Weights of a small mixture-of-experts language model, trained from scratch on English Wikipedia.
Size: 8 layers, width 128, vocabulary 4096, 26.9M parameters.
Experts: 256 experts in each of 8 layers, 32 SwiGLU neurons an expert, a sigmoid router, a shared expert of 64 neurons.
Training: a variant of Adam for the experts, 406M tokens, 6196 steps.
Below are experts of layer 5 (counted from 0) of a mixture-of-experts language model. Rows are named router (the router's row for the expert), gate (a neuron's input weights, with its number), up (a neuron's input weights, with its number) and show model dimensions 0-127. Each number is 50 + 12 x the weight over its row's rms, rounded and kept within 0 to 99.
After each expert's rows: a language model's description of what the expert responds to. This comes from a sample of Wikipedia text that the model never trained on.

# expert 17
router:57 49 56 53 68 63 29 37 62 47 24 40 82 36 58 41 62 73 69 60 41 49 20 36 42 46 35 46 60 65 66 54 55 39 44 56 59 50 66 46 55 43 45 60 29 43 30 62 65 54 45 33 40 39 63 49 58 60 56 42 38 42 50 44 60 56 53 55 44 48 53 69 51 70 63 53 64 48 40 25 47 44 74 48 52 53 56 54 59 47 32 62 60 60 43 58 40 52 59 76 43 56 71 46 52 48 61 53 27 56 40 54 56 28 50 46 62 62 42 80 31 50 65 50 60 57 51 58
gate5:43 47 28 62 45 51 53 59 58 45 46 65 55 48 88 61 40 60 26 47 46 55 60 56 70 47 44 60 41 55 69 58 70 22 65 60 54 22 48 51 53 54 41 34 47 34 53 52 35 43 28 50 53 39 20 33 28 62 64 42 63 42 48 55 41 58 52 43 46 57 53 59 46 63 41 42 57 56 41 32 42 37 37 65 28 43 55 45 48 52 45 47 54 40 55 73 23 46 63 60 45 38 68 41 48 38 27 49 23 48 32 56 55 46 58 65 42 60 56 37 49 44 43 45 47 49 49 65
up5:66 65 35 56 48 43 41 77 58 48 42 52 62 36 88 68 49 52 43 40 26 54 46 53 72 45 46 66 48 52 61 50 66 38 61 59 60 40 53 53 67 61 38 57 56 34 45 47 46 34 37 54 42 34 43 37 45 66 43 48 67 40 39 75 48 66 52 51 46 63 40 52 57 71 47 47 59 43 38 40 31 52 44 48 27 28 59 33 44 59 36 42 47 50 55 57 25 46 70 69 41 53 54 42 40 34 43 46 21 44 43 46 49 37 49 74 33 74 69 52 56 47 60 49 48 52 48 52
What it handles: Sentence-ending periods. Periods ending a sentence, often after a closing parenthesis or quote, such as "). It" or "hectares. Two", and list-number periods.

# expert 32
router:58 41 69 56 82 66 52 39 50 42 58 49 69 42 47 43 65 60 71 53 48 38 19 50 46 44 29 53 60 66 64 51 55 37 63 48 53 44 63 54 50 37 46 66 43 61 29 57 79 66 34 33 47 61 71 42 46 57 69 33 45 40 41 40 57 37 46 48 48 49 64 52 50 55 60 39 51 39 42 39 61 49 72 51 56 54 51 75 65 46 37 57 45 63 56 49 54 51 57 65 45 38 69 44 66 48 59 55 32 71 52 61 51 40 48 39 80 59 55 73 48 57 64 56 62 48 64 75
gate1:50 41 57 64 55 37 44 53 39 65 50 44 52 51 55 48 57 45 62 37 52 32 24 82 57 22 31 43 60 60 37 42 25 70 40 48 50 43 39 33 52 49 60 68 43 45 50 39 47 46 34 58 66 65 63 40 49 48 71 56 17 38 43 61 41 52 49 37 72 52 71 46 56 58 61 69 65 38 52 55 47 53 66 53 36 43 54 34 52 49 56 42 52 44 57 57 56 67 52 66 47 42 74 21 30 57 53 45 37 41 31 59 76 53 49 46 61 45 51 38 62 45 57 52 51 71 45 49
up1:65 45 43 63 48 63 57 51 31 37 59 35 32 44 43 54 53 46 38 58 59 44 42 39 27 49 62 62 26 44 50 45 71 59 41 45 30 33 52 51 48 37 47 35 62 45 59 38 31 55 47 60 81 55 43 52 33 20 58 61 53 46 35 56 33 60 38 45 56 40 55 37 25 38 57 57 54 56 41 44 41 39 65 47 59 48 34 65 46 57 44 34 44 27 35 54 62 45 34 52 61 34 60 44 59 66 84 56 64 44 54 39 60 63 49 33 73 41 25 63 52 48 54 62 46 45 53 64
What it handles: Articles and conjunctions. "the", "and", "or" after prepositions in explanatory prose, as in "via email or social media", plus mid-word pieces like down, ine.

# expert 28
router:46 46 64 49 76 71 37 39 60 41 46 52 74 46 48 41 63 69 68 61 39 44 25 48 43 51 27 48 58 66 78 53 49 41 55 59 47 46 72 49 42 48 50 52 36 46 30 57 87 68 46 38 52 51 65 49 50 64 66 41 36 39 36 37 56 45 52 60 42 42 64 62 47 58 66 59 59 48 45 39 54 54 79 50 73 59 61 69 64 45 43 54 49 64 52 52 47 51 66 73 54 53 64 45 58 48 58 53 36 64 41 59 47 44 48 27 73 53 56 70 36 48 59 60 58 46 54 67
gate0:36 45 43 29 56 67 56 57 51 71 55 54 59 52 34 79 27 72 69 47 58 44 51 49 56 57 36 51 28 48 53 67 49 55 62 43 41 39 52 60 47 65 36 54 52 46 42 52 53 59 37 37 54 47 42 31 52 61 57 36 50 55 40 52 44 47 60 57 51 43 70 67 40 69 53 23 66 49 38 61 55 45 66 61 30 41 39 53 58 55 70 41 66 59 52 43 39 63 62 69 52 41 41 50 51 64 54 43 27 67 43 63 61 47 45 44 39 28 40 37 13 49 54 34 19 55 45 46
up0:31 50 48 49 46 45 43 61 56 38 39 67 60 57 60 54 46 67 52 43 62 48 55 54 39 29 49 23 63 69 40 56 48 58 70 52 60 59 55 54 55 49 58 56 38 68 44 72 51 48 50 27 50 47 51 70 67 45 82 39 62 22 54 30 57 60 54 51 25 42 56 46 54 49 54 52 39 33 48 52 51 60 64 67 51 42 55 63 65 35 83 62 36 55 64 51 46 37 73 69 62 40 43 51 40 43 63 42 49 26 72 73 50 29 59 39 60 42 61 43 42 47 52 49 36 51 49 42
What it handles: Mid-word stems. Middle pieces of longer words after a first letter, such as p, Pro, Sci, cell, attemp; examples include M-et, T-ribu-te, ex-tern-al.

# expert 37
router:55 47 55 37 77 70 38 49 49 59 48 47 62 32 51 31 46 65 53 50 37 43 16 61 43 51 30 54 54 72 80 66 59 48 48 48 44 51 67 46 52 40 40 52 32 42 33 55 63 67 38 39 48 49 54 53 45 48 55 39 35 35 42 37 43 40 62 45 29 45 64 61 35 73 60 47 46 45 44 32 49 44 70 57 52 70 45 50 75 44 34 45 42 60 47 60 37 60 58 68 53 33 61 42 68 58 43 58 25 48 37 71 51 52 55 48 68 63 43 63 40 40 62 37 46 29 41 56
gate1:39 54 61 45 36 78 49 33 59 58 49 48 45 61 54 53 44 67 60 63 42 37 46 57 31 40 48 45 51 40 58 42 50 61 20 31 65 43 56 36 41 51 44 46 52 40 36 52 38 54 69 41 78 39 60 66 25 55 26 44 54 71 45 56 43 65 40 59 56 44 60 48 66 51 44 26 53 23 66 38 37 53 34 48 50 26 61 40 53 43 43 30 64 60 53 55 55 61 70 42 40 67 46 41 48 56 26 48 53 49 39 38 65 76 44 53 42 43 42 55 42 54 55 33 34 36 39 45
up1:66 48 52 43 55 36 63 54 45 55 68 57 39 78 30 51 52 47 33 53 58 55 59 42 74 51 57 55 22 58 63 57 49 45 76 53 42 63 45 40 65 64 62 70 74 58 64 62 46 38 47 60 28 64 47 36 44 41 50 66 59 57 48 55 48 35 50 58 42 50 49 43 42 59 51 78 53 64 47 27 47 79 35 53 35 36 37 60 53 52 65 52 58 50 42 72 54 39 35 38 66 49 60 47 35 51 60 64 62 44 71 50 33 45 53 40 26 60 59 33 66 37 36 46 48 59 58 41
What it handles: Possessive s and determiners. Possessive 's after names and nouns (club's, Leader's), possessive pronouns his, their, its, her, and plural endings like students, women.

# expert 63
router:50 42 61 52 69 76 40 43 54 28 54 42 73 43 48 41 59 68 64 56 34 53 28 54 52 46 17 50 67 64 69 53 41 40 61 66 39 45 58 43 40 45 49 39 37 55 33 53 80 67 42 48 48 42 63 36 42 58 60 54 37 38 44 47 48 40 48 56 37 50 73 55 41 59 60 58 59 50 51 43 64 54 69 44 69 43 47 68 57 51 39 54 58 58 55 51 41 57 58 63 64 36 61 39 50 40 61 63 25 57 50 48 44 33 51 35 69 57 49 85 44 51 57 50 58 34 57 81
gate0:60 51 52 58 63 57 49 43 46 24 56 47 54 47 38 19 66 52 66 59 34 60 50 70 68 47 55 68 64 65 77 46 36 43 55 61 31 67 71 54 61 37 59 29 53 53 55 44 49 45 26 52 44 37 53 42 35 52 42 70 47 49 45 33 50 42 49 56 47 69 69 66 50 59 67 50 53 56 42 52 54 53 68 65 50 60 64 77 44 47 34 53 34 76 29 51 50 62 35 48 54 52 56 61 50 59 64 50 32 39 38 55 65 30 43 37 27 47 61 50 48 60 40 47 45 40 29 62
up0:54 45 62 48 70 54 37 62 47 53 58 45 46 46 51 51 59 33 33 62 61 50 65 31 74 54 47 65 62 41 57 41 41 60 55 55 50 50 46 48 53 55 36 31 46 32 61 56 27 54 44 26 47 35 31 52 47 48 67 62 52 74 74 61 67 54 34 39 57 45 59 52 48 60 53 50 54 76 41 64 79 42 72 50 69 49 52 51 57 37 58 58 34 70 42 42 45 43 46 72 47 36 61 57 52 65 33 50 74 72 44 28 46 59 56 27 24 48 59 59 35 47 50 40 61 46 54 59
What it handles: Table pipes and periods. Pipes after W in league table headers, sentence-final periods before section breaks, and word pieces like rac, eng, comb.

# expert 18
router:41 50 55 47 54 79 53 53 66 37 52 62 82 37 67 41 74 70 79 59 49 49 31 38 41 54 32 58 54 50 63 50 50 44 46 63 59 40 56 51 38 67 47 41 11 50 35 43 88 62 48 49 50 54 64 49 45 65 52 58 49 48 55 44 62 49 57 52 50 54 61 54 57 51 48 50 57 57 52 47 55 50 72 49 65 52 57 56 59 42 27 58 53 56 55 52 39 54 38 64 53 60 58 43 49 41 63 54 15 50 46 72 38 43 44 35 53 42 54 83 39 49 45 46 55 45 30 63
gate6:43 48 66 49 51 45 52 49 65 53 45 57 51 56 62 56 54 47 66 66 69 32 49 31 60 49 27 64 41 48 60 39 42 49 45 59 34 61 41 53 44 77 33 43 64 51 57 28 46 47 57 52 68 42 58 42 58 42 52 59 50 41 49 44 56 58 36 79 49 45 40 77 17 61 32 40 67 35 50 38 63 58 66 48 50 46 59 42 38 62 42 46 80 53 50 89 56 61 30 22 60 54 37 53 39 47 50 47 69 31 41 52 37 42 40 66 42 55 46 45 57 42 46 46 56 34 48 58
up6:50 46 49 42 71 62 45 51 55 42 44 47 39 55 52 59 46 24 52 61 52 55 23 61 28 49 48 28 53 45 38 54 64 45 49 55 61 57 56 60 30 51 41 53 56 50 40 66 55 37 50 48 32 35 64 47 54 74 16 38 39 34 69 45 38 37 36 48 51 58 60 51 33 33 49 48 36 51 44 51 51 40 69 47 56 64 44 63 50 44 61 47 61 44 27 19 61 33 61 47 69 41 63 56 45 55 67 53 21 71 46 52 48 41 47 43 52 45 33 39 36 50 19 37 61 58 63 52
What it handles: Section headings and pipes. Wiki heading markers ==, ===, ==== opening section titles, plus bare "|" ending table rows.

# expert 6
router:57 53 62 42 72 69 46 58 56 26 55 55 88 23 57 50 67 61 73 48 33 58 37 36 51 42 43 44 57 53 69 50 47 38 47 46 60 46 70 53 55 50 39 42 56 40 43 58 88 64 55 46 45 43 59 51 40 63 53 50 55 48 55 44 55 47 57 47 42 45 50 58 48 57 48 40 52 46 62 52 58 45 69 61 64 51 48 57 57 51 29 66 53 71 50 55 45 56 66 56 43 57 59 36 65 56 63 54 22 52 54 71 13 50 43 39 59 51 50 84 30 48 60 49 58 39 43 69
gate3:61 55 54 27 54 61 38 43 40 38 54 44 76 50 56 37 50 69 53 58 47 45 57 48 39 29 67 62 39 39 49 77 40 43 47 37 53 57 59 39 52 22 40 60 39 39 35 66 53 45 48 67 49 48 53 46 46 51 45 33 54 55 33 62 59 52 48 64 54 35 36 52 36 36 27 38 52 34 63 28 59 59 53 47 70 58 61 53 31 48 50 40 63 42 49 47 60 61 55 29 47 51 74 52 47 72 54 46 42 64 31 66 52 39 30 38 60 49 13 43 24 44 29 49 48 45 45 40
up3:53 47 45 72 36 50 66 58 56 63 67 48 28 43 44 45 43 32 28 43 77 60 56 51 55 56 42 43 54 61 54 35 57 65 54 60 36 54 33 66 46 62 53 33 48 58 67 41 25 67 34 48 70 51 50 41 56 48 47 56 53 46 72 34 38 41 48 41 33 64 63 41 64 50 70 53 48 68 41 77 48 39 53 48 28 51 31 52 64 44 63 50 36 60 45 46 41 49 47 70 51 46 34 54 58 34 50 50 71 46 79 35 53 58 83 58 55 53 62 52 70 54 58 44 56 39 62 57
What it handles: Coordinating conjunctions. Conjunctions and linking words joining clauses or names, mostly and, plus but, while, though, with; also "| " separators in tables.

# expert 13
router:44 52 69 48 52 66 50 53 75 11 40 55 76 41 58 37 72 67 78 63 50 58 38 38 43 57 37 48 64 51 61 41 54 52 42 58 52 42 67 54 32 48 37 52 29 45 42 56 82 73 39 48 42 49 62 45 46 63 55 58 55 52 51 46 61 68 46 52 56 48 55 61 45 66 58 46 50 48 47 38 59 40 59 54 62 52 57 51 56 43 46 46 52 61 67 59 49 46 49 61 49 50 61 40 55 37 70 46 18 56 47 49 13 43 57 33 54 51 52 86 44 51 49 53 54 58 40 63
gate0:49 56 49 51 44 34 58 64 46 57 50 48 53 68 71 46 70 44 36 38 53 54 53 44 37 66 69 56 33 37 45 50 73 51 63 55 32 71 37 63 36 57 63 45 61 69 58 35 27 40 43 39 33 42 45 39 25 42 46 42 64 40 70 48 50 44 43 51 43 59 47 66 53 45 40 46 46 54 52 33 50 27 31 33 45 61 62 36 38 54 51 57 44 42 44 49 50 29 25 55 59 37 64 52 52 71 60 55 42 37 62 44 51 54 69 62 29 70 58 45 36 48 43 52 47 41 89 35
up0:65 66 43 65 46 58 66 40 36 32 30 62 32 49 40 31 77 41 50 63 26 55 35 70 52 69 28 42 28 47 54 48 77 51 38 64 63 46 52 45 48 48 64 42 40 56 44 32 61 54 42 42 49 57 42 45 29 25 59 54 34 49 26 51 44 28 55 53 56 58 54 70 55 58 45 56 32 47 37 49 34 48 65 65 54 53 52 47 50 49 41 62 72 43 45 45 60 52 55 49 24 43 49 45 34 53 55 41 52 32 40 59 60 41 60 63 57 18 51 54 56 52 62 53 58 60 63 31
What it handles: Field colons, coordinate marks. Colons after infobox field labels (Composers:, OS grid reference:), minute and second marks in coordinates, and pipes or score digits in totals rows.

# expert 45
router:44 60 61 43 62 69 44 51 68 28 52 61 86 42 57 46 64 69 71 66 51 54 29 41 43 48 40 50 64 57 63 50 54 44 49 63 55 25 65 57 36 51 45 46 22 50 35 51 89 69 45 45 49 49 57 54 41 71 63 54 51 48 51 36 63 52 50 58 44 47 60 64 54 54 61 50 54 41 55 42 48 44 72 46 74 46 53 57 60 49 34 54 49 65 59 51 47 48 53 66 51 56 62 53 47 42 69 48 25 52 44 65 35 39 45 31 68 51 47 83 45 49 46 54 57 49 35 72
gate0:29 50 45 23 57 36 57 57 79 55 55 60 48 64 66 63 46 27 43 36 73 50 52 24 67 52 49 44 43 52 49 60 47 58 59 25 56 52 36 46 41 46 36 35 61 43 59 37 56 81 37 50 63 62 58 61 48 67 50 44 57 38 50 54 68 67 57 58 43 22 47 54 48 50 62 48 48 38 26 35 39 33 41 46 52 30 38 59 49 29 55 57 49 46 62 54 36 60 43 35 41 47 55 62 63 47 39 50 52 54 41 32 53 34 51 25 66 49 32 43 29 41 33 44 39 47 56 59
up0:47 48 53 41 35 61 36 56 40 44 44 45 40 36 43 52 47 54 57 75 44 33 34 31 25 57 53 49 48 32 71 62 47 38 41 69 43 38 58 56 57 48 64 49 47 39 51 49 63 54 50 35 69 39 52 37 68 42 47 52 43 37 58 41 51 43 42 42 48 55 40 55 25 69 47 61 59 79 40 69 72 59 62 51 52 71 50 44 50 69 49 20 47 31 42 43 51 32 36 50 48 20 53 19 56 65 53 49 52 44 56 64 50 54 58 52 38 71 52 35 65 52 66 53 63 32 63 54
What it handles: The before media works. The after prepositions before film, novel, album or show titles, plus table pipes and award words like show, album, episode.

# expert 3
router:60 29 53 48 78 62 38 56 58 20 46 51 65 37 51 48 53 75 62 48 49 34 36 47 48 56 45 49 70 82 52 60 39 46 43 42 57 54 79 56 39 44 31 61 41 40 35 56 58 69 54 27 46 46 47 47 54 63 54 50 43 44 35 39 65 47 57 45 28 38 59 60 27 64 57 49 41 46 34 48 54 42 91 44 50 41 45 53 63 40 37 56 51 60 48 56 36 58 63 56 62 51 64 53 61 52 55 60 42 79 40 73 49 52 48 33 61 51 45 71 49 52 55 68 46 52 46 55
gate1:47 49 74 53 33 35 39 90 60 70 61 50 44 66 48 38 56 56 46 34 51 44 43 65 46 36 70 43 66 55 40 60 35 53 49 46 46 57 38 41 40 62 52 57 47 55 54 58 36 54 58 38 34 54 64 43 55 43 34 36 62 41 49 56 50 61 38 67 60 47 46 46 34 80 31 57 51 43 59 45 66 45 38 57 50 48 31 62 32 47 48 58 63 37 56 48 61 17 56 37 77 42 53 58 48 54 53 61 40 11 60 56 50 54 34 68 46 40 42 36 61 39 44 33 46 56 48 52
up1:73 63 55 67 63 51 43 63 46 44 60 56 49 44 42 43 56 63 52 65 37 37 65 47 51 38 70 44 56 58 47 66 16 58 62 48 25 56 43 39 36 70 51 64 62 54 45 43 44 46 49 28 27 53 63 60 51 47 26 48 72 55 46 38 52 51 63 61 46 70 61 61 40 70 29 60 45 38 51 47 67 55 63 44 44 43 47 67 40 72 41 37 74 58 70 40 62 47 37 42 59 41 48 55 42 37 66 46 47 29 60 59 57 45 51 64 46 37 75 56 66 49 34 54 52 62 32 60
What it handles: Date-range dashes, word onsets. En dashes between birth and death dates in biography openings, e.g. 1928 – 25 October, plus capitalized word starts like F, St, str.

# expert 38
router:46 52 53 45 72 79 56 46 54 44 44 48 69 43 64 51 52 82 66 64 45 36 25 57 38 56 40 47 52 59 74 40 55 39 45 60 54 33 69 54 39 58 26 51 42 40 49 49 75 63 37 50 59 54 61 53 47 64 63 39 39 47 34 49 65 39 58 50 45 49 63 78 44 56 60 36 62 52 33 40 57 47 65 49 70 51 57 72 57 40 38 52 50 57 33 60 47 54 55 73 48 55 58 37 56 41 45 55 40 57 40 43 64 40 43 24 72 54 41 76 38 64 64 49 53 33 47 67
gate0:33 47 52 52 33 57 52 68 46 68 56 47 49 46 47 49 48 37 70 41 64 59 29 56 53 44 59 48 43 36 52 58 57 49 46 73 44 83 47 37 49 50 49 50 39 61 45 57 32 33 44 54 32 52 43 41 55 43 61 54 62 70 62 90 66 50 10 54 47 41 30 48 46 28 54 35 56 63 50 27 48 42 29 52 33 66 57 54 37 44 61 46 51 60 58 57 59 29 42 44 45 41 42 55 52 60 63 72 55 45 76 32 52 66 45 44 48 46 34 62 43 52 44 32 52 51 43 49
up0:55 32 48 36 61 44 30 44 58 51 44 40 48 50 60 58 59 42 80 57 34 66 55 24 41 47 44 39 26 48 51 51 53 45 52 60 21 46 59 78 46 57 50 60 63 50 32 48 62 46 64 76 34 48 38 67 66 67 44 60 43 72 60 50 46 39 72 56 60 58 54 41 58 42 36 66 44 39 50 58 45 46 66 42 53 39 55 46 18 66 48 57 29 37 67 45 53 64 39 40 39 33 53 48 61 68 45 48 55 59 29 65 52 48 55 48 45 32 34 54 43 69 49 56 44 40 31 43
What it handles: Possessives and name starts. "his", "their", "the" after "and" in biographical passages about deaths and families, plus first pieces of given names like Wil, El, John.

# expert 49
router:46 49 53 55 75 74 30 48 52 40 39 50 72 37 59 50 57 73 51 62 45 40 26 59 53 51 28 59 64 50 79 51 57 42 39 57 55 47 56 52 39 64 43 42 34 32 32 50 76 63 43 49 54 46 52 47 52 72 62 32 48 48 46 38 41 42 36 57 41 42 64 51 52 54 62 34 66 38 42 41 57 35 88 50 50 52 43 59 67 52 30 48 51 65 43 54 44 61 55 59 49 50 64 38 54 45 57 46 27 60 41 51 40 51 48 35 70 73 43 64 35 54 58 57 68 32 60 70
gate2:57 53 48 64 62 71 45 71 52 55 49 39 53 50 24 53 49 50 44 58 48 60 46 45 62 52 62 66 66 63 51 58 40 73 66 72 48 41 43 59 61 45 50 25 32 35 48 83 53 57 57 34 53 48 46 42 62 67 47 67 55 59 57 46 44 44 21 51 49 37 48 72 51 35 48 52 48 47 51 58 46 55 60 65 72 58 45 41 53 58 52 51 47 57 42 38 68 45 38 53 62 55 54 44 51 53 78 47 44 45 71 33 25 50 34 43 56 62 48 47 36 78 52 48 71 27 80 43
up2:54 47 36 46 54 57 55 73 34 61 55 25 50 33 31 31 57 50 57 65 28 45 47 42 54 59 72 56 54 58 53 50 45 77 58 47 64 41 35 40 64 52 46 28 53 24 41 70 64 59 48 58 56 37 56 59 69 67 46 71 44 63 46 46 40 49 45 29 47 50 39 65 61 58 57 33 53 50 65 63 62 64 54 58 70 50 61 42 51 63 40 39 33 35 47 40 56 31 39 62 51 40 65 43 38 55 53 45 38 42 66 18 39 42 37 42 65 68 45 47 48 58 63 68 56 46 60 32
What it handles: Commas and list joiners. Commas ending clauses or list items, plus "and", "with", "including", and closing "), " before the next clause in narrative prose.

# expert 35
router:56 52 73 43 51 67 53 67 54 27 61 41 75 38 67 57 68 73 84 47 46 56 42 47 58 52 47 45 56 51 57 53 48 48 31 64 51 55 58 36 37 60 39 49 29 47 35 67 86 64 52 39 47 67 58 56 29 46 51 51 50 52 46 45 59 61 54 46 66 55 52 51 42 59 52 43 42 48 60 45 48 40 65 42 85 38 60 56 49 44 31 57 50 53 58 53 40 46 67 57 58 52 49 58 48 47 60 49 23 31 52 65 13 50 55 43 45 59 42 74 47 51 57 44 44 45 37 68
gate1:43 41 50 34 73 54 47 60 49 48 57 28 43 55 45 53 29 54 61 39 54 44 59 66 62 48 56 60 11 45 52 38 64 59 41 54 57 53 55 60 49 74 40 58 49 65 55 46 50 63 39 47 74 43 36 32 64 50 56 67 41 56 26 46 62 82 49 35 58 46 11 63 24 57 41 42 23 57 48 33 34 44 52 40 45 48 52 58 41 48 60 37 57 47 58 63 52 58 59 52 63 48 42 63 47 72 69 45 65 44 57 52 47 55 44 56 42 39 46 47 49 34 55 30 59 41 63 56
up1:64 38 54 46 33 48 47 40 64 50 42 70 71 57 47 47 63 63 49 61 47 58 43 30 29 62 45 46 78 60 47 67 40 41 55 42 39 39 58 58 44 11 53 41 47 47 46 59 47 48 59 49 33 59 56 69 54 35 50 43 45 36 66 46 43 18 61 60 40 48 76 41 70 38 35 49 63 44 46 67 57 57 59 68 54 40 37 42 61 41 31 61 51 31 49 44 36 45 53 49 50 57 52 40 62 41 56 58 46 63 53 44 52 42 51 35 85 59 50 69 46 75 34 59 46 53 52 30
What it handles: Wiki headings and table cells. Table cell separators, section heading markers, and the parenthesis opening a title qualifier, such as "= Robert Bacon (politician) =".

# expert 15
router:42 60 59 46 90 63 39 42 51 42 49 55 73 44 41 46 47 77 57 60 44 46 16 49 53 52 60 61 46 57 82 54 42 41 42 55 42 39 68 60 35 47 41 50 43 42 36 50 70 66 30 56 66 53 60 51 50 54 69 51 51 44 49 30 50 51 60 40 45 64 68 53 45 59 54 63 46 59 39 44 43 51 78 51 65 71 62 68 52 57 39 60 47 55 34 67 33 49 56 75 56 41 56 46 57 57 54 52 40 54 49 47 32 57 46 38 61 62 48 70 33 48 69 59 57 33 62 71
gate0:51 54 69 59 50 44 34 64 39 41 49 49 39 56 50 62 51 53 46 31 50 48 43 62 66 36 77 65 62 40 40 63 79 32 60 41 57 40 17 44 66 53 71 47 54 59 53 37 64 44 64 61 40 58 53 48 49 43 16 36 29 47 51 71 44 63 41 61 74 50 53 34 39 54 44 57 45 57 55 50 45 61 39 46 53 41 52 37 43 44 30 67 48 40 43 64 38 42 50 49 62 38 75 49 43 43 66 60 26 35 54 62 38 55 43 69 58 43 64 38 53 58 50 47 29 37 56 33
up0:45 49 49 28 64 47 48 63 59 44 32 36 69 50 52 54 56 42 46 40 78 44 89 44 46 52 36 44 73 40 52 50 29 50 33 56 53 62 51 67 46 52 46 47 42 26 61 62 29 53 58 40 51 48 27 60 55 55 49 34 62 31 41 53 70 34 37 35 37 41 60 37 49 57 37 47 26 57 40 49 41 47 42 62 60 48 25 55 53 39 53 41 62 57 72 61 53 52 37 23 57 67 30 54 59 47 46 55 66 53 58 54 41 59 75 49 49 48 33 44 40 52 42 41 60 66 42 39
What it handles: Sentence-initial determiners. Articles and numerals opening a noun phrase at sentence or clause start, often describing places, stations or buildings, e.g. The, a, two, This.

# expert 56
router:46 46 61 47 75 72 50 47 59 38 43 46 71 39 62 58 63 69 60 63 39 31 38 48 34 56 14 58 53 67 69 47 56 34 53 57 55 43 68 53 51 53 38 49 22 54 39 60 85 58 42 42 54 56 81 46 56 58 65 45 50 37 37 50 72 43 36 52 39 42 67 54 36 80 59 56 46 42 42 51 52 63 84 54 56 40 54 59 54 45 44 53 47 64 43 59 40 58 55 67 54 41 60 46 59 40 47 58 32 59 55 49 40 45 43 31 61 50 55 63 45 47 55 61 62 39 55 55
gate1:41 51 40 49 59 58 56 46 58 52 50 46 45 49 54 57 65 44 41 26 53 62 48 43 54 60 41 75 41 58 53 73 43 52 56 34 33 37 55 56 44 55 21 28 48 47 45 39 49 51 50 71 66 62 60 50 72 26 41 42 44 76 48 36 51 48 58 57 59 53 43 36 23 50 43 51 49 50 39 40 31 51 55 38 48 56 44 70 59 69 47 71 37 48 41 45 50 46 48 57 70 34 34 60 81 43 58 44 48 63 70 42 21 34 52 38 46 49 40 51 55 37 43 68 84 40 57 44
up1:53 48 56 42 52 23 49 47 70 50 44 24 46 52 60 44 50 50 67 53 66 61 44 60 36 57 51 44 39 42 57 39 60 43 56 49 44 36 46 49 43 44 65 53 59 42 59 31 66 71 43 60 63 65 53 37 43 26 59 66 31 38 45 33 56 39 49 49 37 55 37 67 20 41 66 62 59 37 58 57 59 49 22 45 50 49 45 51 16 36 61 59 52 42 36 57 32 44 20 46 56 44 58 34 55 64 30 55 60 53 47 43 55 49 54 48 58 47 39 36 60 39 74 55 50 75 67 70
What it handles: Mid-word syllables in names. Internal syllable pieces like ron, en, ern, ol inside proper names and foreign words, e.g. Arrondissement, Cheney, Osborne, Aéroport.

# expert 59
router:51 49 53 57 77 70 37 29 51 44 51 44 59 30 55 31 68 57 58 56 46 40 26 51 45 54 19 53 48 43 66 65 58 39 41 55 43 58 62 53 50 39 53 45 42 41 27 65 67 59 31 42 58 46 61 45 60 52 70 52 35 41 42 41 51 57 33 36 36 44 61 44 31 59 65 50 50 42 45 40 42 47 83 60 45 75 53 53 54 49 37 45 38 70 59 55 37 64 60 61 54 36 71 50 57 33 47 57 14 64 42 57 41 47 46 50 64 40 39 60 38 31 42 43 57 35 43 58
gate0:52 68 44 53 44 57 39 66 59 64 54 44 42 39 64 69 49 30 59 31 39 34 28 39 40 66 37 50 47 37 46 68 40 53 67 53 54 31 44 53 75 51 72 27 67 48 42 47 54 49 18 43 53 51 62 73 37 34 57 42 57 41 58 47 63 67 38 37 48 61 35 39 58 42 47 15 60 37 53 61 39 49 48 53 50 58 56 28 51 50 51 52 46 49 48 33 57 55 47 32 51 37 33 54 58 35 69 37 24 75 48 49 48 53 61 62 44 59 67 53 69 61 45 52 52 53 53 61
up0:43 39 43 58 41 51 45 29 53 66 49 72 65 76 56 40 40 53 48 45 26 49 51 26 63 61 54 34 51 59 33 58 37 48 64 40 57 68 62 43 48 42 39 53 49 55 33 57 31 44 56 44 43 49 57 50 58 65 51 52 49 41 58 31 38 72 74 31 62 32 55 45 50 52 40 60 43 49 62 39 43 57 53 62 53 62 51 50 42 61 42 32 77 43 54 31 55 52 21 43 50 44 46 26 16 48 45 50 35 56 65 35 65 51 53 30 53 39 43 51 40 43 63 41 36 68 52 76
What it handles: Commas in lists. Commas separating items in lists of places and names, such as "Kohat, Mansehra, Mardan", plus words like including and include.

# expert 31
router:51 34 68 50 63 56 50 45 65 41 51 68 65 30 63 62 54 61 69 59 52 48 32 52 52 54 38 43 63 52 70 69 57 26 41 41 58 51 56 71 38 40 27 52 32 33 39 52 73 60 43 36 39 59 57 56 46 49 64 40 32 51 39 41 50 63 36 51 53 49 53 50 40 61 56 45 43 41 31 41 74 52 86 52 53 64 47 50 67 46 45 46 54 67 35 42 52 53 45 58 59 51 68 55 45 43 69 61 49 57 54 40 56 23 44 33 70 53 54 61 21 35 63 76 55 58 56 55
gate2:24 38 78 52 58 44 56 53 41 48 59 35 45 58 37 51 52 52 40 57 34 31 61 51 59 23 52 51 77 35 50 39 44 50 31 52 52 43 49 46 34 36 53 63 70 41 39 47 54 17 60 45 53 63 47 46 59 42 20 41 25 61 45 53 55 51 38 64 66 46 36 56 36 42 47 49 33 49 60 36 51 80 49 55 61 39 55 61 46 52 63 62 47 52 51 27 63 69 44 63 64 35 54 39 55 48 61 69 36 49 50 58 51 43 50 44 81 59 34 40 43 42 48 34 46 37 35 47
up2:49 40 66 49 60 35 49 52 34 74 54 52 41 56 29 57 46 54 49 46 70 27 49 61 63 35 36 48 55 44 53 44 47 51 44 48 42 45 49 55 29 32 71 65 52 51 40 36 41 41 64 43 39 62 56 52 48 41 38 62 56 54 32 60 61 56 61 54 46 54 29 59 38 18 30 59 40 40 55 32 38 61 64 67 61 55 66 86 71 60 63 43 63 59 57 35 63 70 53 64 55 61 65 51 46 45 58 54 65 56 64 43 38 30 45 47 54 47 45 55 50 46 65 47 54 39 25 78
What it handles: Year-range dashes, table pipes. En dashes inside year ranges like 2022–23 or 2021–2025, pipes after percentages in election tables, and word pieces like sp, squ, ud.